config = dict(
    num_hidden_layers=11,
    hidden_size=128,
    n_experts=192,
    experts_per_token=4,
    d_expert=32,
    d_shared_expert=0,
    hidden_act='swiglu',
    moe_layers=[0, 2, 4, 6, 8, 10],
    router_score='softmax',
    normalize_top_k=False,
    routed_scale=1.0,
    balance_loss=0.00232,
    balance_bias=False,
    init_std_router=0.00677,
    lr_router=0.000736,
    num_attention_heads=6,
    num_key_value_heads=6,
    head_dim=32,
    vocab_size=4096,
    norm='rmsnorm',
    norm_place='out',
    norm_eps=1e-06,
    positions='rope',
    rope_theta=10000.0,
    rope_fraction=1.0,
    qk_norm=True,
    attn_scale=0.177,
    tie_word_embeddings=True,
    parallel_block=False,
    init='uniform',
    init_std_qkv=0.0453,
    init_std_o=0.0562,
    init_std_up=0.0648,
    init_std_down=0.0648,
    optimizer='muon_variant',
    learning_rate=0.00873,
    beta1=0.95,
    weight_decay=0.0,
    lr_head=0.0089,
    warmup_steps=50,
    schedule='wsd',
    decay_fraction=1.0,
    decay_shape='linear',
    final_lr_fraction=0.0,
    batch_tokens=65536,
    max_seq_len=1024,
    doc_mask=True,
    z_loss=0.0001,
    train_tokens=599000000,
    max_steps=9141,
    dataset='wikipedia_en',
)
Below are experts of layer 6 (counted from 0) of a mixture-of-experts language model. Rows are named router (the router's row for the expert), gate (a neuron's input weights, with its number), up (a neuron's input weights, with its number), down (a neuron's output weights, with its number) and show model dimensions 0-127. Each number is 500 + 40 x the weight over its row's rms, rounded and kept within 0 to 999. Numbers have three digits each.
Before each expert's rows: a language model's description of what the expert responds to. This comes from a sample of Wikipedia text that the model never trained on.

# expert 26
Description: Second piece of a name or word after a capital letter starts it (T-ry, T-et, W-ey, M-ike), plus digits in table cells and dates.
router:444500451542493471546542470527521582492442516520503549508468576455482516453502555518560541514499476459493444448488554589517503531439499438564485502545551529476506475448428488433580551436468492547519539505460558495573482500490471494541520511440467491538460497487497528557535460535458520478519460550539515457465536458490526497464453551544457566556456426460552522513497496519440443552538
gate1:524470469481525469508487505470512549420516464478462437544439503437441421564444458555452475479486461543489588524541483482515438475508493456389457561497446457528520485489524530477447513539503541475454518557472464570578535506482536502489472505509459498509512510567465434485506475480560526481484424452540569450482476575488505492489459511560582466463501502582513512484521478482456534465541
up1:592477482446466498466515477402549463498562464476481543444418564491455468502492505512542546605539509468494545495500528438517507504463559486471418449483469511487474451475541466467524480506427503488462514502471486471502528532533485577501542497433541483538493514504484454494591468552430503492528460498496492539570487544423469450422417463493500500485549540419494508491475551525510446511523
down1:458519501503487517464474515524495470515468440514435486484497464457510458473517480481558552583482558542521567530472550454539499516498522460458468548528490526494523500554425569496486496602504504440503440484426497439521531565458503512541540446501455455473504529520442492522567516522558505423500534498473449450531491460403502543539516482547483408529452514542542423475550551499454534467576

# expert 51
Description: Given names starting a person's full name, in lists, tables, credits and prose, e.g. David, Paul, John, Mar|tin.
router:488445512531531504446490442568468530595550469479542474490531499528485555500468472491567449548558420414473456514564537461506525536495513489501530599494533450493477468521478476481507523507510510507537458474515484532548544535435541482552437427450559539523559546484552472516455396550495546496489512474576435515429488540495493553515458465449484449562504461462466535504479519478463512467511
gate3:513565478484477477570533557471470465533511506488458515481499444461511499553488515534530536492548489583506551523470504459454492523569480470521495590450501491446487489530454520528503499547538523539498518529531500548483486560446454533529537551414569470556445517561510570514482564521500480510511559400410440464524524524568505514479507452574496503406538505484503575498521486521412503553529
up3:485533444461482517523474467481475468472484435502573544554456496500471508479510533579483542463521460484521496555503532439446469524494493455561443537490436479490459479519513551509500489470568506440562482425513487405433432531491496500516510475446503512420488527527419561528476525527558476519435538506490522530525545432521554475439443499391545488506508453469458486489473433419543497452483
down3:466494496541462476517507533479474488542416523518477377487521476507495460494493473440496477491559606461482459450528485569604586570472561432560557465512473527474551477521529508511515516540531486473437553485541493500523528468487513472497511494492532539440450491540584538547545488532460551519544494444523488477531455551455529534560536486505521531492492477497421544499474493451542488532590

# expert 30
Description: Spaces in score lists, commas in lists, and inner fragments of exotic names or words, e.g. Y-uz-u, Ekstrakl-as-a, Tay, Sant.
router:444500451542493471545543470527521582492442516520503550508468576456482516453502555519560542514499476459493444448488554589517503531439499438564485502545551529477506475448427488433580551436467492547519539506460558495573482500490472494541520511440466491539460497487497528557535460535458520478519460550540516457465536458490526497465453551544457566556456425460552522513497496519440443552538
gate0:536513545531496510479560535521493479514550404496552445497530420511409471501516414519491421487590514466476511502510453512501561548561517518496601509438543497562506461520464560459502497440470501498523506487512483522489456486440489506488534457553534458462479531506466553499444519494446529501420472501502546448485475523551442473539468539500461471453477522573530520454426503472582558527556
up0:471513490452451468488475436429532538494490490511446574479458568478539550500495481535548492438478484591447460497502486536458529467514519452521476556497474531523547465553470473438563467477521505463473475443515488574510517480483422461518471512548468546500558502499519472437377490399496527498501522506485526553447492530523427433519535515465521580497446582543542501537493488469481464567491
down0:554501527514521581440557496415520497489491533463547558573539474511492535419465480538477404496472509458498504481542544513493475514533477446505546496448523590504491408545480502440455415499551507518467500543558546484509493434526598459537505524512515519481568442452495455509531484514567518540506578482508496489524470487497520475494478450494537492557527532469556506536494457403475431489479

# expert 16
Description: Middle pieces of names and words plus nouns like police, church, community and Russian, and the possessive 's, mostly in place and biography text.
router:444500452542493471546542470527521582492442516520503550508468576456482516453502555519560541514499476459493444448488554589517503531439499437564485502545551529477506475448428488433580551435467492547519539505460558495573482500491472494541520511440466491539460497487497528557535460535458520478519460550540516457465536458490526497465453551544457566556456426460552522513497496519440443552538
gate1:554481478572499466478474520469510424519494480466508522507498470500459500573447442504528499498484516502482535527476467455556471468566433447558465514492528459529514510416515509487421486452456477473529504564569461440494478528491493478481536569498513518513516461471504489486501459493527607533529381521464537489466527586528442495558532556510511480463458562536463502587463410493492501455414
up1:532501539566420610470535477513468549423481506536499521462452528509467560529482447494545555428494531538430515473476456519560457458504544480484420502541550478446486497456479505501488498479565469481508530545462543490544511504524538475474398470586554567525478556481509456496494526385503457492526531510470508429531488472505482521515544520517573487508520500576475464466457519537456481449473
down1:507464505472503512479501419505523416454581514510520518538452505470507506512527552478517462532485514486562477538505487522462412547460566511530446526536463488466453563440462522511494483516469549614485524505477527480488487445484529501482581500526487466465485422452484522552450409577571441472526461534463519522452500468508441475551471483465492497531385528520556530486546415473493513521466

# expert 40
Description: Full stops ending sentences and decimal points inside numbers like 1.78 or 0.6, plus abbreviation periods such as .S and .C.
router:498474491436462477492481546431513540536475517442519487539487480469582478483528510512529485531564486478522491503509557547491454472487578511501510570458471532558452520537506529566525542449580509495547466422486537486481456414476453513467442567443554510504507542467471424455516526445464492442562458506413558494436522526501450572580464486467458519475469489469543564499531536531482478447525
gate2:608452504474489510499483481555591512439447531481565534485576502537536498422470526535509542494602499494396532487507525504443516460566529548513478521529504497527520514519516511498568498483505493574541527548474495515505498487528472509549532475430500488531568454544602480402511594438488529489513519481484513558547503495567500475462476523479511443505546489535577479495512501513499503547562
up2:538475447557484538546558535512467542486450487446383567547455475529522456445487523442462488518487465474522567490494494543466501567519513545539432443426388437487517462484496475509442468473501525505478545562539456456483535480502484445467482571457495555463485509514463502455541502543560497515484524489490464517515507495480505506531578493525491426496523497580449432437498441530514456499566
down2:539529503538563506536505378455463453436482441454481500434526527449531515473492452501469592469478451515493485479538525472481501508535503516456474518525535499450571521467539492492483441531456473499460433499571473533471570454496471555573566510537563524602499473515578498576483444489556511540494497545509518506532431543501529470504527513515509454485439525551524467570504515504449545497564

# expert 25
Description: Uppercase letters inside acronyms and the == or === markers opening section headings, such as UEFA, AEG, RIAA, USA.
router:523505574540458481479484490452453510559464452515494507525468524434503562479575478515488452524509570559487459496527456514555449494510496527463470500528542507489513508544442500469455514489457564566489506483531457457512468514513466510485540579483560548586452515635469487530502489569470549528485469451441521392575480479479485557509518524517524476547498496431504535561505487584456493497438
gate1:565485479489465518459490442527427423544431469466471522516491475527520502396481467435486474519476446520457487474480517460462492525449520504500500509552526442507482569612425490606454534456460477508503516515535537491492430484482477439546481475522558481486515514486545524593469499444510457511462487508504443549502502565561453514505547472594450515517526499520482469529567494460505528429544
up1:507478470462553489522484492518536474437488467453415458462428518528561503568538514480478477567514495416477464540441514541496520567526489456517493491499496465521461512490474485506501565462498477514463492498515576482509548509513514457504518395462455459517474469468463528489504447501532529580420441578488545464512433482531535550487528507524470412422493520507485547420457526408513432556550
down1:434425447471496536541482599467495482437524511517562496490515557506506488591476481526402486515538487487532490445457487548480514503486514509425414513503481516540463551446538513476439449505512442466498486508530455427503559470483504579486491481487439484558569516465492498459519548479480515507512474447438546468528466500508551484478432495467569555480493497577546472545470515615546493518492

# expert 37
Description: Capital first letter of a word opening a line, heading, title or table cell, such as S in SEC, T in Toledo, C in Call.
router:509495496559522500527537565492445472531481462570526459488476462519540489536437546461428519549500551528496444516560482524584471456465457456495464500604537524506517552531473481465427538474482510447506485417503483471551482494505494539533574577484461602454547516476464509555481497526444507492462454400520551448503537508480489555515494533537578429531525472484541501470455499556480474519471
gate1:532550507520552494452481518528582431526476483502608540486496533483534504503595492516443508467421547486522521474464447468513476511507526557579436474459500457494483492510502496473495475572515557399482486561508511500403496526411546485486503585525538532484544501457521483497520521498530502499481550506459509518440470504504542481456559529465505428549422451514538492446517552555495415511532
up1:436463527473515521534514478479507483547519534471600503496474436510481460464442500495489440535483515494503530470509465517409504564514529470498517489523455480590463495491473496492565487449506545488516504497490547491535456495578569466481543463421517472550398548544455534477432481555589537467521498528448531506526529471571511462558467545500480464550446506517457530546536506591496534486603
down1:473485488452606540503438469493516488440527513473548518530522537567535478497519525495462435526444509434496447525515424529459513534470455443512538511481540427447565497547483544516435520569498546437480526526502457499490501520553503575502497494580511480543511598414543470526430478471548481523480456564492485505461518447479541416456476550441544549491515467481449505552455473529506502481479

# expert 42
Description: Whole-word first names like Frank, Henry, George, words such as by, the, head, and spaces in sports score tables.
router:444500451542493471545542470527521582492442516520503550508468576456482516453502555519560541513499476460493444448488554589517503531439499437564485502545551529477506475448428488433580551436468492547519539506460558495573482500490472494541520511440466491539460497487497528557535460535458520478519460550540516457465536458490526497465453551544457566556456426460552522513496496519440443552538
gate1:467460472481510435557459515490533404485490482505446501447524512477494485512568525472435514455508474489551487537557411496488485567492462481481493507505518417532503493484503440573490498541445455435500437473513557530472513480426507399450477447500538499471604536444483441449516460502547464541475527507488547512480419541544504478468514468497512519511536527545477462507513511505581618486528
up1:504427589446519403549606538500570503516497516478463507458513550446491558511515454537481412486481536533521499443467519443463461518514489529503505525495451494441582549549540500493493533414476469476537472466574477499557492550492548484473460501471509439480477506464410512488529450448471475519498498534469482419535461607537506563527497488463481524508488488494499482526526514517546533438443
down1:445517465544536479452564570468508585460455475504479541560502504498507484515509563466415527469529521487465485554549564550528514497440469548531486450502476480470495459484480517501515432466580505503492434502497516492557523573472515517488456408554512442477521493522495609456520428525507555467514482458511526505547537550527543512417505476542481496534478443439490527574467558420557500508530

# expert 28
Description: Spaces, digits and month names in table cells and score lines, LaTeX or wiki markup symbols, and prepositions such as in, to, on.
router:444500451542493471545542470527521582492442516520503549508468576456482516453502555519560542513499476459494444448488554589517503531439499438564485502545551529477506475448427488433580551436468492547519539506460558495573482500490472494541520511440467491539460497487497528557535460535458520478519460550539515457465536458490526497464453551544457566556456426460552522513497496519439443551538
gate0:503436553443442443474486522529563439485500503515531441443508505531502502508520520500468508478583516536507512539490423486509450476473482504511516502505496557497446524457527498534436522448486476459507522502523541587412501552573551450491528515496486530451492471475524481510439436499554370450520479466492460429458518610522494509540524554439427528496471515527451508570521455508475489559453
up0:477394600523489474499532473509486492479487514511476421485482539573509477501568492573501452475490479484520506459524509505496563579479434519440545445479506521564505525457536441450531562482503517513510502532483513501510469508495511571540580537545509496482513539555542448536567541502481479490492530472489544488454515515539483507478506460488394384516469557492519562463524481489542413412454
down0:480433491475437489508476523378462508450434566440484406451476499464523407518405504549504530517503535474435533449438520548562531523463550448499519490500550511523476445475519541435492494543452487500509449544497499522488509521415547481442503448474563540475461448449473489469469453557526483511534437504493495507455531534541522477437490473516491523488552489521485536518526431425506478469483

# expert 32
Description: Odd word beginnings and pieces like resp, separ, sol, fav, destroy, Indian, f, and symbols such as ● in rare names and tables.
router:444500451542493471545543470527521582492443516520503550508468576456482516453502555518560541514499476460493444448488554589517503531439499438564485502545551529477507475448428488433580551436467492547519539506460558495573482499490472494541520511440466491539460497487497528557535460535458519478519460550539515457465536458490526497464453551544457566556456425460552522513497496519439443552538
gate1:505518468517574567473521492543494477551519527457493509448495469502430486416533478411548525454460551461552497453550485438488450520514533482524481494455483517547550463563553475456459485511516446476473587496368518538518481509467568492525461485559507485423519456448526566399500452544525469537528509510445482472469487471453461430511471469505476518477496541473509540531519547495564484463539
up1:535486503571503572492554420533528489497493465452492468510524499449470566487495502495480464511489475477441517451498528536536541497527489484455511503562506534483408531512463394479464471527562566523530446565487502463497426480490489514568463490437483549468555455533521568481486530469522503533520535487529641433541493489487442455506579462462522572550550496445459469505497553464485519545506
down1:447501489490515365559499502530459522545560468460509545488548486482465470474505537539421385475535446467497461456514466479472563515545466532505440523520485448486472538497561498497481523507515535552419539460542480462446463499545557567460483423432494488534484569505524413470476573516475518557504521474492498482447547480511503531509473548474533482500498540467471502624508522504514511481508

# expert 50
Description: Commas, semicolons, and, pipes and year starts in lists and tables, plus mid-name pieces of taxonomic author names like H-ow-es, H-ab-e.
router:444500452542493471545542470527521582492443516520503549508468575456482516453502555518560542514499476459493444448488554589517503531439499437564485502545551529477506475448427488433580551436467492547519539506460558495574482500490472494541520511440466491539460497487497528557535460535457520478519460550539516457465536458490526497465453551544457566556456425460552522513497496519440443552538
gate3:441458404454556515458459551539478493534489500510501444508523512505491552480525521499512529525483544516509562522431485484519482506501554528496573475513513487481399492551558529519539574563530476435494446583473449501519506561506483523428470439517470464535538498489524475459488492491507419543460445491555422573461488461538482501471555502516540493525513524399432464478559529429562512511453
up3:531483445476495495501526433502498490527476542426482520513464478536489569490513530494453528459440484398468540595525519463564498443468403419471484540425533532516502527466500532479459505500523510523456519549519500516521480468428531428507451497485494390492436461488430555556459530537468484534511533473531471416460486496479511484537519495528560474508466520526596493450467487566499435524513
down3:504553473551470481541484419468537549574440528520516497505473506479452551554438528449478416453456494492508474462445550444513458497426461566542552502496425576502473579444500527497485500481495476584494506482542457523479506490516473532487499462439446552523511530514583517523530485545529511476505441503481465551510445471470486454511444516441487509533506550512477386408502504479511457438501

# expert 5
Description: Mid-word pieces, mostly "ur" after a short prefix, plus "ail", "ra", "ospital", as in D-ur-ham, b-ur-st, lect-ur-er, H-ospital.
router:533460504543471543417478549492499524492503473534511521532507555559532428495537462481452472565494526479530477531535500499470554456438468496448553457510464475567479464450466475508472472504498539450553552648530460479456530423498585420543471472498512550473494451541498464489492463537504525510520532555514542498487473435517545537474456486518469537544493549529505561484464470573584483502425
gate4:429578438471457420520502454481521512496547450475519546516503490453494451539484561550531517551533432509496427484534492458614407527503560547516501538505533558451458549496544524519442522544483562513472462519491499467476520487438482541499424480514523516507478443574518504537560496445523530455542503503550541450489411464456531496490490539579518502522489456488463488496515494532592548515504
up4:467558472578389487477499524539484434529565497532544495506567521462480489523513576604498585569580556455462504515465521490447480466536555533511491489488471494503445576438546469537476461437537479449536514579534436517471554486432528505495461462491498540564526499486504527500530470499484474537469545496491540461544512491522499483460435466466533458474498565570567519514495511500520471459486
down4:523527524455490482554455552527477546537492515511564412583487519493423516522499501456498608570517475593491484514443521539474539517499489551484546580529487484472503482581580464478537473576490451463530468481443537487533491507420599467490533515450504523455507506510543448578524544510496529552468517443498449453460567499514484484501566427523517530492521466528511498544543484511471495528511

# expert 4
Description: Line breaks ending list items or table rows, plus first pieces of proper names and words such as Am-b-a, R, St, sc, paint.
router:444500451542493471545543470527521582492443516520503550508468575456482516453502555518560542514499476459493444448488554589517503531439499438564485502545551529477506475448427488433580551436467492547519539506460558495573482500490472494541520511440466491539460497487497528557535460535458519478519460550540515457465536458490526497465453551544457566556456426460552522513497496519440443551538
gate0:533525461497561464524486575507489466530471488431518482520489526522522433511533520564430512504509457499482546425521548418490546518521520499533510521527462402477506479519462486486477440500519591471439510464487509528436479485560547492517455498512500505460504458520433483404499460515540461528393477568514587525493460485473463555564434504600567503449497493491488538424505520491538476517510
up0:452487578532460456508527497531438524545460423525448542521505535456537500416503529510483468533498476478546540475496455505520510439562544474447474612484503572491556577503524548509449534464464535619475492423522482538483448530518465467492544504473511521475530508582519505514503471474536482483547440524502506510549458521500497477535593463469562529480544444546551545496481512528444524556459
down0:501513484516471560466521496434510458459432467496496439475616444542456532474522522561542570513541481413497422470521395479564418560539531557501565494522555469503503452498533502455479482525540537499481530534482453538495521518483542547608488483504536507537530425536506494489490524468517570494560482514451534565497498486490451565477483556522537509504480519540445514562494503514469497518549

# expert 3
Description: Word-initial pieces like con, ex, per, pre, sub, trans, dis that begin longer words, e.g. per|manent, sur|face, Per|u.
router:534428428566486464526471452496452541512529454535559502491444513504501465524442516574437490474444546510455507531472541494556503515529529547433456435439462495527450505435492539531498502518529537476518501467526477467562577581495553510457481389528507531572509498412546471495546391453541545456504475546517524502495450492486460514569531500477497545489532523512517508515423494525509470536487
gate2:614526448501461502503501461443454481500491582465460507465491504475534446490526505474499458525416481489572480509467434509549503523524467412475517523521529514444494556543473463597478525535499511498429459570571476541528563424454526457532534479525480481471454456442536458511500491408532501512529541564533517502480475506489494406480576490502507471511468528485454510504422515424530488460505
up2:476525483466530508498543503507563495418508522505501506514458516558480553439506497465541479571531492479474489414506512524509462566466454474508481542543483533528522432504525473526460561504506555491451522542503545452448503610501492555491573538552577456464486430421482556462383468451546466404487548517532443522530495463565535550490506433484533467491524454500476501529540457511528493505501
down2:538463410445517495520524536550476588552508496528530533535439482474541508523474531516512471556505475455481592507479517519535556486452498541566534438488499491499541616470515525474483475451432542577518468517521487474442581529467477594423485452523498504484494478430471478484536450487483544470505455405512570490450461494475505505547486490587516506484491568487505501544462451511469515466464

# expert 36
Description: Blank or numeric cells and year starts like 19 in tables and career lists, plus odd inner pieces of foreign names.
router:444500451542493471546542470527521582492442516520503549508468576456482516453502555519560541514499476459493444448488554589517503531439499438564485502545551529477506475448427488433580551436467492547519539506460558495573482500490471494541520511440466491539460497487497528557535460535458520478519460550540515457465536457491526497465453551544457566556456425460552522513497496519440443552538
gate1:521528517588527492567485478534495469444510486523461490473514446600460485533474531459515537453535536529499561463588436488494550489478431487545513428490467538582453560571496479472533455521507516458463495533494508532523529527580506505488493469486525437455539521467529547460450505536460487512571532455435473523465523569512436546497460504462533520508501491573532460552535448519475496391548
up1:497454584462556451555517472487515463470469494476514497432472571517473483456516472526556565444494482480440550482486458510483449472531514493449513502512506445488460497559487540502494422511481504536444489557458520453501453475541420437567488486448503598467435539535562560469519516498427526486522472552512518555556452474482541486523539514465576486499511482473626538439494520541507452534501
down1:572449507523545549522480468503526503484451442458453498549486565552467507485456461534510443507538496486552483519496506531481456517566442442415562533499491466555494433576591516548510568479506546502489500536473538525539481446449543490458543491443382432516536459458554464549475515541524528501532537439448481467545499472492464490514433455505442538549470508491529522457497507499514547512579